Experts of a small language model: 12 layers, 10376 steps.
Below are experts of layer 7 (counted from 0) of a mixture-of-experts language model. Rows are named router (the router's row for the expert), gate (a neuron's input weights, with its number), up (a neuron's input weights, with its number) and show model dimensions 96-191. Each number is 128 + 24 x the weight over its row's rms, rounded and kept within 0 to 255.
Before each expert's rows: "comes after" lists some tokens at least twice as common just before its tokens as in all text. This comes from a sample of Wikipedia text that the model never trained on. Tokens count by the router's weight.

# expert 68
comes after: "-", ":", " Animal", " Clade", "hylum", " Arthropod"
router [142 139  95 157 167 146 131 164 146  73 121  87 149 141 172 116  86 154 145 142 112 144 119 145 126 161 122 140 138 109 104 129  83 172 124 141  99 161 109 134 106 160 131  78 137 124 148 175 113 120 102 151 122 102 133 131 131 180 138 150 152 149 117 132 113 180  79 104 124 177 102 119 102  98 134 139 112 119 111 122 128 137 148  91  60  96 143 103  97 104 138 123 139 128 116 122]
gate0 [156 110 119 146 119 126 105  89  81 141 112  75 172 141 159 108 171 119 137 109 113 147 123 144 123 111 102 130  81 158 136  74 119 122 107 115 134 109 135  99 138 137 136 123 132 143 103 142 132 114 127  98 135 113 105 162  71 147 169 142 177 111 113 110 121 153 124 121 119 125 168 152  83 153 103 139 150 122 143 141  96 150 126 130 100 159 160 123 133 142 124 124 179 154 184 121]
up0 [122 187 153 138 124 114 161 142 101 125 118 184 133 118 120 129 128 134 134 160 135 117 124 126 124 105 150 110 135 102 110 143 125  91 152 147 116  86 136 132 131 150 132 136  65 179  93 127 173 122 130 147 145 127 146 131 136 118 136  90  93 133 148 151 116 143 134 107 132  96 100 114 162 149 130 164 136 145 134 111  89  91 143  98 171  90 118 139 105 108 107 129 101 126 112 141]
gate1 [110 140 117 139 129 127 117 139 176  86 172 162 111 136 150 108 135 156 130 129 119 130 125 115 138  91 123 175  83 140 129 139 129 155 151  93 109 114 125 141 111  89 132 130 195 139 131 132 127  64 124 164 134 141 137 127 141 165 185 141 134 148 135 150 167 176 146 137 124 108  99 149 140 147 146 142 155 104 132 126  43 103 119 121 111 134 116 101 149 164 115 158 173 145 122 119]
up1 [169 131 102 108 147 117 135 115 125 142  90 126 140 113 123 141 124 110 162  91 124 151 113 123 104 153 122  99 158 166 147 111  96  98 128 125 135 120 125 115 157 133 102  73 113 129 118 121 106 196 142  84 114 117 103 121 141  81 109 127 166 165 118 153 132 100  89 152 101 120 139  71 135 135  93 112 121 116 151 124 171 124 115 121 126 134 162 142 121  89 166 102 153 146 165 141]
gate2 [109 159  83 170  90 138 126 105 174 104 106  72 138 121 119 131 115 112 158 109  95 143 167  94 130 110 111 136 179 120 129 118 125 124 140 130 114  88 139 177 172  94 143 143 137  76 120 132  86 117 118 157 108 156  98 168 187 154 131 116  75 145 131 103 150 156 130 139 138 131 173  91 151 128 127 115 178 176 160 135 127 133 102 134 125 129 142 121 100 124 140 147 122 107 143 141]
up2 [156 176 102 128 124 121 131 186 124 109 142 171 149 122 130 112 139  95 126 124 106 120 108 171 116 157 132 110 196 111  98 125 142 139  95  77 115 168 102  73 108 172  68 108 133 148 120 134 117 108 140 160 155 150 109 142  86 143 149  99  85 125  91 156 146 143 100 131 132 154 110  99 158  97 159 130 154 137 102 112 128 148 148 115 146 132 131 166 131 153 121 155  86 171 143 133]
gate3 [140 113 125 139 158 128 114 157 115 136 123 118 135 114 114 114 175 105 183  83 148 176 164 143 129 141  95 149 118 121 107 141 136 114 110 174  93 188 140 139 146 133 115 117 136  92 110 118 136 190  97 120 140  72  96 140 146 140 108 147 141 121 154 148 143 129 150 151 126 106 133  99 105 147 137 164 117  98 132  98 151 156 143 139 112 117 120 166 141 108  96 112 102 139  65 139]
up3 [ 92 157 105 154 191 126 176  79 134 127 148 106 118  74 123 122 144 104 141 132 142 125 155 148 121 141 108 151 102  83 113 124 128 141 136  98  72 118 134 169 117 127  99 140 143 103 159 103 106 115  96 129 141 128 132 144 127  93 110 129 113 123 121 145 188 128 130 173  94 148 170 119 129 110 123 146 105 121 108  79 151 163 134 146 115 127 130 129 136 125 138  46 153 121 127 106]
gate4 [143 120 114 122  86 144 127 143 128 176 118  98 166 121  94  92 121 109 135 120 113 126  80 169 133 145  98 124  91 116 119 100 125 163 133  90  99 129 137 143 106 107 119 110 101  90 126 136 106 119 139 143 102 121 139 141 140 112 116 129 133 154 124 130 148 115 136  52 136 159 116 137 113 152 105 178 195 159 146 124 115 234 120 160 166 127 134 151 115 158 130 122  60 145 122 138]
up4 [145 135 149  63 115 104 158 131  96 140 130 109 140 111 143 141 135  72 139 142 152 153  78 175 171 153 147 128 113 111 126 108 165 148  96 127 113 142 143 157  92 137  97 123 131 125 121 145 156 131  53 142 120  88 145  99 159 155  96 140  92 124 146 107 119  85 137 106 131 118 118  98 131 112 152 136 138 155 143 124 132 144 156 112 160 137 114 110 116 140 150 121 123 129  87 121]
gate5 [108 117 139 135 117 124  86 118 119 140 134 174 176  97  99 143 113 115 131 170 131 131  80 177 109 109 141 121 133 113 120 108 159 161 128 135 144 164 149 141  97 101 142 158 123 129 135 114 117 106  97  97 106 102 105 132  91 172 148 118  98 168 123 135 117 154 116 130 115 102 127 150  70 139 119 163 117 147 136  94 156 165 109  90  79 123 127 146 142  94 122 152 120 135 160 152]
up5 [152 171 110 112 132 161 133 153 169 133 141 138 101 104  90 110 133 157 121 110 112 133 138 112 165 140 111 121 108 101 179 147 137 125 153 123 125  91 110 148 156 131 144  86 122 150 108 128 149 150 145 115 138 147 126 142 137  79 150  74 102 117 109 147 124 113 128 136 124 136 138 119  98 130 138 107 119 112 122 145  93 130 116 150 186 137 148  95 150 119 108 112 137  95 128 112]
gate6 [154 126 106 166 128 105 189 113  96 113 183 105 126 137 132  81 110 113 112 156 153 154 147 122 141  87 138 131 160  91 130 121 117 136 161 137 167 129 131 147 146 125  92 111 123 105 129 125 123 117 117 152 192 120  79 133 113  85 179 153 108 124 127 155  94 144 181 152 160  95 110 187 143 141 116 127 139 129 125 112  94 134 144 151 148 102 138 116 110 119 114 168 121 110 116  98]
up6 [198 143 139 129 114  95 139 105 107 117 160 145 152 133 152 101 126  89  77  92 138 118 133 128 144  64 111 121 114 135  84 125 110 123 144 100 146 103 147 140 172 136 120 121 145 149 112 132  88 120 145 143 180 125  79 117 120 115 160 133 141 166  97 146 110 146 162 137 163 108 132 171 157 137  84 113 105  99  93 119  86 137 147  99 165 108 113 111 116 103 129 138 113  94 130 109]
gate7 [104  78  76 134 112  92 108  92 119  82  89 123 156 125 133 122 137 134 135 100 184 132 149 116 149  80 127 102 139 158 105 121 132 108 149  96 119  91 133 121 177 129 168 115 149 139 171 132 111  76 127 113 111  91 166 136 125 140  95 149 104 163 158  99 130 179 134  88 109 138 142 189 156 127 117 143 146 139 126 105 120 124 126 119 144  99 129  69 184 108 122  86 107 111  85 170]
up7 [133 118 152 105 183 174 149 153  90 112 122 152  74 142 116 167  92 161 168 147 146 114  83  85 156 127 110 105 135 138 170 157 133 111  93 154 135 105 182 146  99 150 127 164 121 136 136  98 164 189 101 145 121 104 139  99 123  90 129 112 107  87 128 178  92 128 170 130 135 127 114 118 169 125 114 113 113 140 105 117 122  95 138 107 134 107 135 109 125 135 163 115 105 135 133 129]
gate8 [114 171 101 131 102 122 127 155 143 131 151 141 159 108 114 113 141 144 133 170 138 105 127 124  88 148 139 161 140 110 117 112  90 150 138  91 107  90 106 102 122 121 102  91 172 130 103 155  98 196 128 176 147 136 149 158 141 131 104 160  82 150 140  90 108 150 131 105 141 110 109 132 107 116 161 143 132 118 114 137 110 125  98 169 181 112 116 131 117 173 131 144 102 145  89  99]
up8 [138 108 156 121 136 140 129 135 112 132 127 111 113 127 140 111 115 105  87 126 132 110 119  67 134  82 214 148 169 161 109 130 159 173 117 123 112  88 141 164 134  97 100 106 135 134 141 125 148 120 128 129 147 116 138 125 148 154 144 174 114 134 140 131 108 147 131 170 119 103 167 153 119 158 112  77 139 149  99 151  99 147 135 124 192 120 153 144  93 122  92 120  81  76 113 170]
gate9 [121 153  87 164 151 127 105 138 128 105 138 139 100 157 123 109  91 159 122  95 148 140 104 125 111 128 143 149 100  99 157 110 109 126 139 119  93 106 132  77 116 139 107 129 113 159 109 133  96 121  93 117 129 124 113 105 137 143 113 114 140 115 107  90 111 177 123  81 161 160 151 180 146 112  88 160 107 156 146 145 150 113 154 123  93 120 112 119 133 111 134 135 123 115 152 143]
up9 [ 70 132 109 136 178 127 135 114 109 142 135 118 117 132 116 135 103 138 117 121 167 120 132 119 118 150 111 119 125 143  83 107  99 186 125 120  72 127 131 115 129 171 131 141 126 132 123 117 125  86 146  94 139 123 117  93 205 101 107 145 171 165 134 123 141 100 136  94 139 151 135 114 131 127 154 121 123 144 152 133 142 104 134 123 137  95 125 114  89  91 147 113 136 121 108 112]
gate10 [129 130 129 139  78 148 114 148 140 133 143 124 149 138 139 120 117 118 119 150 128 171 111 104 109 108 137 149 157 117 144 127 114 133 116 127 145 113 105 128 127  76 128 155 112  83 132 146 128  88  93 128 131  96 137 154 129 126 141 144 158 149 151 146 156  60 141 144 141 125  98  32  90 129 108 131 157 139 126 136 139 125 159 159 119  91  48 138 146  96 120 118 139 131 115 115]
up10 [126 163 109 140  83 100 127 107 146 106 130  84 148 120 105 114 112 135 127 117 141 153 116 121  70 120 145 162  96 142 146 125 134 166 131 138 153 109  74 114 150  87 104 118 124  85  78 135 117  95 161 126 149  95 130 127 107 117 140 144 127 167 170 149 134  93 178 116 136 111 130 112 128 143 118 127 163 123 102 141 110 144 155 147 127  96  89 103 123 123 140 113 156 127 137 139]
gate11 [144 109 104 123 146  75  91 147 157  92 161 137 121 134 132 112 156 136 104 129 144  98 164 167 143 101 126 164 157 147  94 124 149 108  98 156 151  96 147 128 106 135 108 102  99 149 128 144  95 153 122 142 165 119 130 111 146 171 104 121  92 139  80 118 137 144 120 139 128 163 118 119 108 144 125 148 122 131 136 132 110 106 124 118 133 119 135 132 157 177 100 119 122 140  99 115]
up11 [ 86 116 128  98  77  91 126 167 156 160 192 113 125 137  96 103 105 140  98 120 124 141 158 138 142 149 116  95 187 137 118 120 130 108 119 155 120 121 108 143 123 151 108 133 121 125 149 128 140 170 128 101  73 173  98 120 143 110 165 122 110 165 109 183 149 113 100 131 135 150 105 124 142 132  82 117 125 136 121 103  67 109 118 120 110 129  96 136 160 149 176 132 137 153 117 115]
gate12 [125 107 152  99  54 172 130 137 107 108 106 147 113 119 177 161  87  99  84 152 165 170 134 124 123 105 121 141 120 176 131 126 157 129 124 126 120 133 166 147 137 185 126  93 139 106 123 126  75 165  98 105 108 128 107 133 103 103 169 121 110 125 102 155  98 104 125  99 135 115 131 100 158 120 145 110 183 108 139 131 100 140 107  75 106 165 181 113 154 138 124  91 117 162 117 155]
up12 [115 129 172 166  62 117 128 107 150 102 166 117 127  92 139 142  96  82  97 171 134 137 137 119 120 144 136 123 142 102  91 137 107 167 120 112 142  86 151 180  92 171 140 141 112 158 114 121 133 123 125  92 138 157 105 124 122 115 126 111 112 112 145  68 159  86 103 122 155  89 152  98 130 132 152 171 118  98 104 121 136  76 113 136 141 124  93 116 109 122  83 103 125 132 126 121]
gate13 [ 90 118 134 124 139 150 112 167  64 121 160 129 119 127 125 147 129 137 168 124 121 115 166 124 133 150  97 105 141 105 171 117 149 138 137 108 131 163 146 135 124 133 173 162 135 141  92 152 120 143 135 131 148  88 134 123 100 172 156 137 141 171 144 141 107 117 200 100 161  99 102 132 152 103 123 145 169 168 125 131 163 117 136 126  99 121 119 121 148 139 116 138 136 114 145 135]
up13 [121 150 137 130 145 137  96 159 145  77 151 133 117 144 126 168 106 122  95  92 144 155 123 108 160 148  76 132 107 151 139 116 163 141 124 122 110 119  83 139 149 130 154 136 116 152 140 112 165 149 126 127 148 140 132 130 110 117 118 136 139 162 141 155 155 143 104 100 135 144 146  87 133 106  99 137 140 151 145 109 147 131 133 115 154 127 159 112 129 141 120 130 119  90 145 139]
gate14 [149 126 126 111 146 110 115  95 134 121 155 104 153  96 190 132 110 179 107 168 120 165 189 138 126 121 101 144 159  77 134 128  87 150  99 151 110  93 127 119 105 117 132 128 112 156 150 156 126 151  97 110 149 100 167 118 128  91 115  62 154 100 142 143 119 141 134 111 111 149 108 152 124 132 120 100 114 136 130 130 114 101 179 132 100 105 122 149  89 119 168 136 113 149 120 146]
up14 [ 87 156 143 107 129 156 112 165 113 109  97 109 110 132  99 103 123  87 113 118 170 104  84 140 123 144 137 142 105 185  97 150 141 126  99 100 121 191 135 148 128 156 109 158 116  90 151 131  97 124 160 121 127 132 110 126 161 167 107 163  77 106 126 117 162 116 110 170 141 102 169 119 125 120 119 120 141 110 126 142 155 130  71  92 121 148 167 129 155  98  88 129 139 114 129 127]
gate15 [ 88 153 150 144  93 149 112  94 171 123 141 142  82 145  83 117  79 109 168 138 118  96 165 124 148 139 138  95 149 134 128 153 124 117 128 110  95 129 114 126 121 123 110 153 153 126 137 122 146 100 115 130 128 112 199 131 135  98 137 147 137 113 120 158 112 115 127 109 147 128 133  92 176  96 120 162 139 135 119 114 116 173 121 143 129 115 135 105 107 101 115  95 105 134 122  97]
up15 [123 112 142  97 127 131  94 101 139 101 116 149  88 117  98 123 122 119 162 149  76 139 152  98 139 110  82  99 171 139 152 157 110 147 138 113  89 136 135 134 125 117 128 131 175 127 136 113 141 139 147 141 115 106 192 178 143 125 104 176 138 104 125 137 104 118  83 128 144  95  85 177 129 104 147 125 160 137 143 169 118 123  89  84 124 170  96 108 134 158 133 111 151 101 157 119]
gate16 [169 137 120 128  94 129 117 105 139 144 129 133  98 134 125 112 102 137 133  96 162 110  89 158 132 133 129 113 158 102 131  95 145 128 108 105 142 160 122 175 122 109 201 153 127 143  81 144 122 143 175 123 136 130 151 153  80 159 147 167 143  92 134 112 167 134 154 110 116 178 115 109 115  98 141 134 141 111 135 109 111  82 107 124  95 108 108 147 133  95 155 146 124 125 174 124]
up16 [173 122  78 168 171 135 118 129 117 148 136 162  93 152 152 130 100 154 104 116 153 126 129 107 114 155 132  85 149  76  87 102 166 111  86 129  99 152 121 166 159 131 188 147 159 173 146 132 142 132 172 105 164 101 167 160 100 143 133 141 150 132 109 120 139 130 153 115 125 144  97  94 132 104 110 145 127 111 126 149 145 106 104 116  79  95 148 156 139  94 147 124 105  82 112 134]
gate17 [126 109 100 139 147 159 123 128 173 161  98 105 134 124 106 129 115 132 124 148 153  86 104 173 157 118 119 170 129  99 109 125 147  95 105  91 161 159 145 134 140 162 118 146 133  87 122 143 134 119 111 173 140 132  94 172 128 143 151 101 120 112 155 129 133 108 147 140 150 120 139 170 125 111 124  99 128 159 159 119 147 124 113 133 124  94 121 118 156 162 121 136 132 161 196 136]
up17 [152 139 166 134  82 119 132 128 132 107 153 154 133  92 130 128 158  90 140  95 108 162 116 106 132 144 134 136  86 155 127 136 123 133 136 174  91 119 124 112 119 107 139 105 156 111 144 145 108  86 108 100  90 133 184 113 142 149 183 171 142  93  78 156 150 145 130 111 101 132 131 102 139 186 123 111 174 129 105  79 123 119 118 151 112 124 136 128 142 108 133 133 153 133 126 134]
gate18 [123 123 141 133 170 129 114 151  91 147 135 135 119 115 169 145 120 179 122  97 103 192 144 105 144  80  91 165 164  96 152 193 102 119 139 157 109 140  96 123 138 140 149 141 140 131 167 121 130 120 160 139 146 110 138 134 110  90 104 131  79 102 133 109  90 132 127 113 131 139 151 143 127 119  98 136 125 117 119 136 138 126 139 112 179 100  85 108  94 169 145 146 118 127 101 131]
up18 [ 85 119 160 136 106 138  97  88 129 127 154 130 133 136 162 159 143 125 138 120 127 115 141 123 119 149 127 115 113 143 110 135 109 126 113  89 142  95 156 116 144 132 167 107 133 116  39 137 105  97 101 128 111 135 150 132  75 144 100 139 112 117 110 140 139 132  90  53 130 169 105 101 153  89 142 166  99  88 113 155 132 116 113 146 147 135 145 128 148  98 109 105 147 122 140 122]
gate19 [ 96 171 163  99 138 153 100 161 136  97 166 112 149 122 121  99  74  92 109 121 114 104 134 140 170 155 136 111 163 127 144 152  85 174 160 129 102 171  76  96  83 135 104 164 132 143 162 128 128 120 101 139 110 113 141 123 148 144 145 159  77 106 121 106 106 156  99 136 125 153 133 189 103 157 159 147 121 106 120 111 122 139 128 130 120 132  89  85 109 154 147 163 128 134 144 158]
up19 [117 146 159 147 151 172  78 116 163 149 112  86 116 130 113 131 141 147 112 105 171 132 106 118 124 121 143 136 148 177 165 120 137 119 143  96 102 144 118 167 189 121  87 113 128 149 153 121 124 123  87 149 135 148 126 106 155 157 115 140 163 155 148 143 162 101 121 109 180 134 127 139  95  74 151 159 120  84 125 144 123 156 113 125 108 149 100 157 145 128 125 148 136 196 143 144]
gate20 [156 108  76 163 137 115 116 117 119 129 146 131 130 185 110 128  92  86 109 174  93  80 183 142 112 132 177 119 152 107 121 123 185 145  85 103 111 165 144 106 158 107 135 100 136 114 135 140 101 126 143 187 136 129 144 134 115 116  80 135  83 131 161 137 118 140 143 106 176 139 142 157 156 159 164 104 111 146 138 137 128 144 134 185 126 114 118 126  87 123  95 161 121 149 121  92]
up20 [ 94 139 155 142  72  88 115 105 104 146 165 121 108 120  99 122 163 135 110  94 167 115 112 131 155 143 144 141 100 157 105 121 136  98 149 142 147 145 147 148 133 176 130 170 129 120 105 105 154 122 141 107 136 143 130 121 134 130 159 115 160  97 120 120 122 143  82 147 125  90 161  92 126 157 123 116 134 146 129 121 129  99 109 128 116 133 110 140 164 127 154 104 118 134 165 138]
gate21 [160 114 120 180 140 161 131 120 147 124 150  94 158 138 138 141  98 135 142 125 119 136 123 100 119 132 139 161 150 144 134  60  97 115 128 123 140 155 131 159 115 131 122 129 113  98 169 167 163 127 141 146 131 106 160 146 145 144 115 120 152 136 139 155 121 125 120 172 149 162 160 129 112 128 111 100 144  96 111 136  83 121  99  97  78 109 125  94 126 162 151 120 120 126 123 123]
up21 [ 90 113 103 188 125 137 110 157 120 162 122 127 140 104 137 143 114 147 126  90 130 137 109  83 163 142 126 129 162 145 118 116 149 109 149 121 169 150 151 147 137 137  98 130 106 107 158 150 145  99 117 119 117 110 123 112 159 131 160 129  97 185  92 170 126 121 107 159 125 114 127 138  59 118  84 170 160 124 147 123 109 141 138 129 109 165 141 159 128 132 167 136 119 135 128 134]
gate22 [116 109 171 125 143 113 109 141 158 141 182 157 134 174 146 131  94 141 138 150 151 174 144 113 135 148 160 132 186  49  70 133 120 154  90 145 110 130 131 117 123 130  97 146 112 151 121 122 148 147 108 125 124  90  82 118 119 168 101 123 148 135 100 142  96 105 114 150  99 139 148 115 130  81 156 141 130 124 155 158 141 110 163 118 125 138 145 123 146 126 135 120 133 123  87 128]
up22 [ 83  88 165 109 134 122 113 132 161 103 178 143 137 146 126 170 116 147 139 119 172 196 100 115 155 109 137 126 162  81  83 109 126 135 101 117 109 127 102 168 127 141 116 144 124 144 111  99 141 132 138 122 112 123 105  89 120 111 122 153 133 151 117 164 109 164  83 159  77 108 164 100 159 116 122 168 157 165 114 166 134  98 171 123  59 124 127 138 135 121 112 115 124 136 118 145]
gate23 [106 133  91 128 167 145 120 193 162 111 128 141 166  94 141 105 125 108 128 102 106 141 169 144 161 100 121 114 117 128 181 164 119 140 118 149 137 139  92 101 154 130 115 108 111 142  97 126 114  87 142 165 125  97 114 127 146 150  88 140 102 142  92 121 141 154 121  95 117 122 151 137  98 121 109 168 121 131 114 132  89 147 143 149 124 107 105 139 109 119 108 137 136 133 101 121]
up23 [106  96 107 135 162 152 100 142 107 116 125 145 117  98 124 122 140 144  99 124 134 178 150 138 163 105  87 123 118 151 100 133 136 167 135 113 138  96 119 138 110 116  84  94 143  86 150  84 130 111 122 170 119 125 126 147 161 156 117 152  68 125 161 103  98 103 131 117 110 112 132 148 107 131 126 133 178  87  95 120 103 141 115 127 111 126  93 123 136 145 125 131 102 116 134 130]
gate24 [126 132 140 142 147 102 137 118 167 118 158 110 117  85 109 126 129 144 107 131 123 131 101 149  88 154 143 175 124 124 135 156 105 118 125 154 130 154 112 126 158 171 135 132  99 139  99 128 119 136  98 136 102 103 131 128 113 140 158 117 120 117 154 145 134 134 151 111 144 156 102 110 143 133 117 135 101 140 128 149 125 103 126 129 133  95 106 123  84 121 142 116 124 158 131 131]
up24 [124 112 126 181 128 121 121  91 156 105 119 132 113  89  97 137 123 140 122 194 110 140 134 148 141 148 132 121 136  58 118 185 105  86 121 123 134 104  50 151 129 132 171 102 104 149 134 112  98 140 116 130 147 147 155 106 126 126 139 113 145 152 132  81 110 153 163  76 140 120 127 140 172 144 169 110 122 139 108 107 134 133 165 156 103 120 117 142  76 121 117  88 163 121  96 161]
gate25 [126 155 113 163 111 131 108  95 164 120 171 122 117 139 151 127 145 125 136 162 159 169 144 154 155 124 106 130 101 204 139 121  94 138 114 147 115 123 131 125  77 171 158 163 142 133 197 113 120 123 106 104 136 122 144 113 134 159 155 130 180 134 124  96  82 160 119 134  90 159  97 202 108 138 121 118 136 169 101 151 144 166 118 107 133 142 105 129 135 137 137 124 125 144  95 152]
up25 [124 126 172 127 154  87 158 118 112  91 119 155 120 149 143 111 114  77 106 149 107 153 131  91 111 120 172 151 146 124 134 137 112 157 149  82 110 117 129  93 183 103  95 110 111 116 106 128  78 123 168 122  83 127 126  86 129 108 128 139 116 107 137 192 145 121  67  88 137  95 101  55 119 157 123 139  99 117 170  86 130 170 146 145 109 109 121  88 182 117  83 155 100 116 129 122]
gate26 [ 93 119  64 132 179 142 141 101 110 101 192 153  91 138 130 111 130 169 152 159 120 141 123 118 153 133 110 113 141 138 122 127 107 106  98 132 121 142 168 134 153 141 124  99 118 138 110 116 107 185 157 200 105 148 143 137 146 141 105 134 165 128 145 101 158 153 126 134 158 132  69 161 126 132 113 107 109 135 150 130 116 120 115 106 176 117 134 147 150 107 149 162 155 121 127 137]
up26 [126 104 172 107  91 132 135 158 128 145 106  92 172 136 131 163 142 116 124 117  84 128 108 169  98  88 116  98 169 136 156 170 143 156 156 113 112  96 124 126 113 134 120 137 120 148 129 140 109 118 102  90 136  70 134 150 102 111 127 174 122 125  66 115 146 104 183 142  92  59 166 141 137 123 134 169 151 150 104 152 110 135 152 102 122 131  90 145 135 142 136 121 112 131 156 138]
gate27 [ 99 149 119 145 179 161 133 133 151 128 134  89  81 148 111  98 132 130 117 140 144 150 131  91 120 146 107 160 134 103 127 136 164 147 100 116 107 120 106 127 145 148 116 105 127 133 169 161 148 120 102 117 167 107  91 133 144 100  87 105 105 140 141  70 164 154 106 181 129 144 102 113 143  84 124 110 108 113 135  94 159 118 127  87 118 173 112  97 149 157 132 102 127 105 138 183]
up27 [104 129 138 126 161 185 109 135 114  91 122  95 179 100 139 108 102 124 157 120 120 116 120 105 137 117 165 156 132 101 168 142 108  94 134 173 124  74 102 141 135 130  96 119 170 101 111 133 124 140 155 132  80 168 141 119 110 137 142 129  72 175 135 195  69  88 137 105 128 135 134 134 129 158  68 159 113 127 135 154 157 114 125 102 123 134 155 134  97 141 131 148 131 141  89 117]
gate28 [143 157 142  75 128 122 119 205 111 177 148 131 133 153  77 100 119 177 160 153 146 106 130  85 175 119  83 151 158 138 135 153  96 118 109 143 142 125 162 115 108 125 123 172 134 133 120 124 114 135 135 124 126 133 110 126 115 151 150 148 132 155 109 105 103 151 120 127 132 104 142  90 131  99 151  91 126 113 123 151 138 155 155 118 150 125 104 125  54 120 129 104 140 139 131 124]
up28 [188 147 112 120 113  89 104 157 106 163 145 149 111 102 105 124 154 162 159 136 149 124 170  96 130 136 100 124 133 136 151 109 120 138  98  90 159 147 149 126  60 138 141 144 132 141 152 120 109 132 110 150 134 156 124 108 137 175 132 130 188 158  97 130 142 161  95 144 123 104 137 102 124 130 135 136 141  93 126 130 139 104 164  87  83  95 127 130 114 176 105 129 144 121 114 141]
gate29 [134 176  99 103 148 157 168 155 139 128 114 107 148 149 119 122  87 141 144 160 127 137 105 106 148 152 107 117 108 133 117 132 135 129 113 130 154 116 144 136  98 133  91 164 194 109 145 128 124  92 133 122 136 139 177 159 151 151 109  84 124 143 127  97 141 116 103 141 108 118 165 152 126 124 123 168 127  88 144  88 151 159 100 116 100  71 159 134 104 128 106 113  90 139 165 153]
up29 [117  80 127 135 141  85  90 125  93 156 165 142 127 106 143 123 114 156 107 109 138 123 150 134  98 114 106 148 143  70 136 150 168 141 157 138 114 166 126 102 179 116 136 146 103 121 149 148 160 168 160 185 116 125  88  91 111 109 114 125 145 144 143 149 105 152 143 108 163 156 123 121 124 101 136 154 131 170  95 134 110 110 151  81 130 143  98 161 147 122 158 145 158 159 126 111]
gate30 [170 131 134 143 125 111  99 118 146 141 115 135 149 118 149 122 117 146 150 131 112 151 154 117 144 122 121 130 128 109 152 113  94 131 142 119 152 159 100 135 148 149 135 109 124 148 124 117 118 140 132 136  92 143  87 141 163 125 118 140 158 104  83 161 124  98 120 111 123 142 132 110 103 111  98 112 117 133 157 125 119 192 125  53  87 106 131 141 103 127 144 146 122 100  97 135]
up30 [192 124 131 139 106 135 125  75  80 169 119 142  94 116 117 124 125 196 106 106 114 159 150 123 162 112 103 121 147 132 122 112 161 149 116 114 130 101 120 148 189 141 148  87 127 143 166 120 120 149 154 127 124 138 119 121 138  94 131 131 112 114  69 125 112 131 169 130 176 140 128 153 139 119 112 168 102 131 131 125 111 148 141 120 124 141 118 101  78  85 130 137 127  94 154 155]
gate31 [111 121 125  97 139 151 131 120 102 126 134 175 115 159 113 125 132 141 147 124 152 131 147 109 122 179 142 139 124 128 136  81 133 154 140 141 120 104  96 140 127 140 104  78 146 143 177  99 152 134 125 161  82 172 127  88  81 123 110  87 143  86 114 142  96 150 140 112 116 154  72 140 132 129 146 117 154 143 124 123 137 118 154 154 134 111 100 129  83 154 103 137 145 139 108 162]
up31 [100 131 155 104  86 107 123 119 129 115 120 141 124  93 108 130 106 172 131 137 154 134 120 166 147 112 119 127 107 149  66 146 170 117 113 147 128 145 146 150  92 130 119 120  81 134 165 142 117  88 122 142 176 122 132 110 137  98 148 157 125 149 154 140 105 137 124 149 149  75 155 124 123 133 130  90 146 157 154 105 114 129 138 126 150  83 169 127 134  99  98 141 165 126 113 133]
gate32 [138 161  78 132 127 140 145 110 128 121 164  98 122 146 143  97 159 154 157 157 178  97 143  96 126 109 123 109  86 105 114 136 110 157 136 139 137 150 145 114 164 125 124 108 105 166 145 125 107 154  94  82 131 107 121  97 131 126 122 152 148 119 123 146 128 160 116  75 130 117 125 127 115 140 131  92  85 138 159 161 103  98 138 134  99 120 109 136 119 148 135 126 166 129 107 104]
up32 [158  52 134 137 159 123 178 170 162 187 177 122 138 121 150 172 140  45  86 148 105 114 126 107 152 121 164 119 134  73 138 128 107 141 120 150 124 145 132 123 142 110 129 103 117 122 119 126 157 100 117 106 157 106 160 103 101 127 108 123 120 110 108 106 123 102 151 145 120 144 137 152 123 111  87 157 140 114 117  98 144 131 114 148  98 119 136 128 157 120 131 116 134 177 106 134]
gate33 [125 146  96 136 110 150 112  91 162  91  97 127 139 113 100 137 120 135 143 129 116 129 139 138 123 145 141 133 167 115 164 126 100 144 115 136 131 161 133 101 119 166 115 106 114 121  87 149 125  96 106 118 123 120 145  91 103  97 144 116 130 120 115  96 157 133 117 129 124 117 119 163 176 102 101 101 147 136 133 156 124 104 131 200 113 143  77 129 121  66 102 110 100 133 126 113]
up33 [150 105 147 134 113 116 150 138 133 112 121 140 143 119 126 169 157 146  99 121 161 106 130 126 129 112 103 121 123 146 128 137 101 117 120  76 110 109  93 114 146 129 154 105 160  87 151 122 139 136 116 117 117 150  79 150 116 122 130 106 103 143 115  68 123 124  87 166 110 159 136 129 130 126 165 167 114 162 101 131 146 119 153 158 128 115 177 132 112 125  99 164 125 138 115 153]
gate34 [128 122 126 154  67 147 149 125 140  64 135  82 134 125 147 134 122 158 118 156 135 139 190  80 180 109 171 107 107 110  97 142 127 165 132 123 171 172 142 142 160 131 154 152 105 181 134 140 100 121 142 100 168 165 150  93 127 160 112 121 136 130 119 125  94 118 121 148 116 148 127 103 135 130 206 155 102 107 150 116 172 116 118 140 142 124  97 118 145 101 103 154  93 110 120 126]
up34 [ 93 149 114 119 132 106 143 128  95 110 166  97 123 126  97 123  88 152 129 140  85 113 130 121 149 122 121  93 129 129 136 141  82  82 123 173 144 139 109 154 127 139 114 135 116 187 176 149 106 117 107 137 148 175 138 107 169 141 140 158 141 151  71 118  84 140 145 152 118 114  95 156 146 146 145 151 146 116 101 122 130 133 150 137 159 122 141 129 161 106  99 109 116 100 150 135]
gate35 [ 89 171  95 142 128 121 155 126 110  98 188  78 165 141 139 117 100 130 148 120 139 105 142 145 154 133 146 163 128 131 175 133 147 141 135 123 131 141 120 139 126 154 126 147 148  80 127 149 140 145 120 119  59 114 132 126 114 135 122 147 116 173 140 141 137 146 134 149 143 145  91 121 126 114 121 172 145 161 112  94 168  87 115 127 100 103 137  78 105  94 130 156  92  95 117 152]
up35 [141 130 120 113 152 109 135 131 134 140 148  64 142 103 137  90 109 104 158 127 109 144 119 125 133 101 128 123 138 138 182 160 124 156 136 159 119  55 115 116 157 148 120 102 136 105 122 125 158 157 142 113 131 103 133 108  86 104 158 127  90 165 113 165 136 141 111 134 145 119  89 143 136 117 104 113 131 128 129 104 158 115 140  94 134 154 104 104 114 150 102 130 129 107 121 137]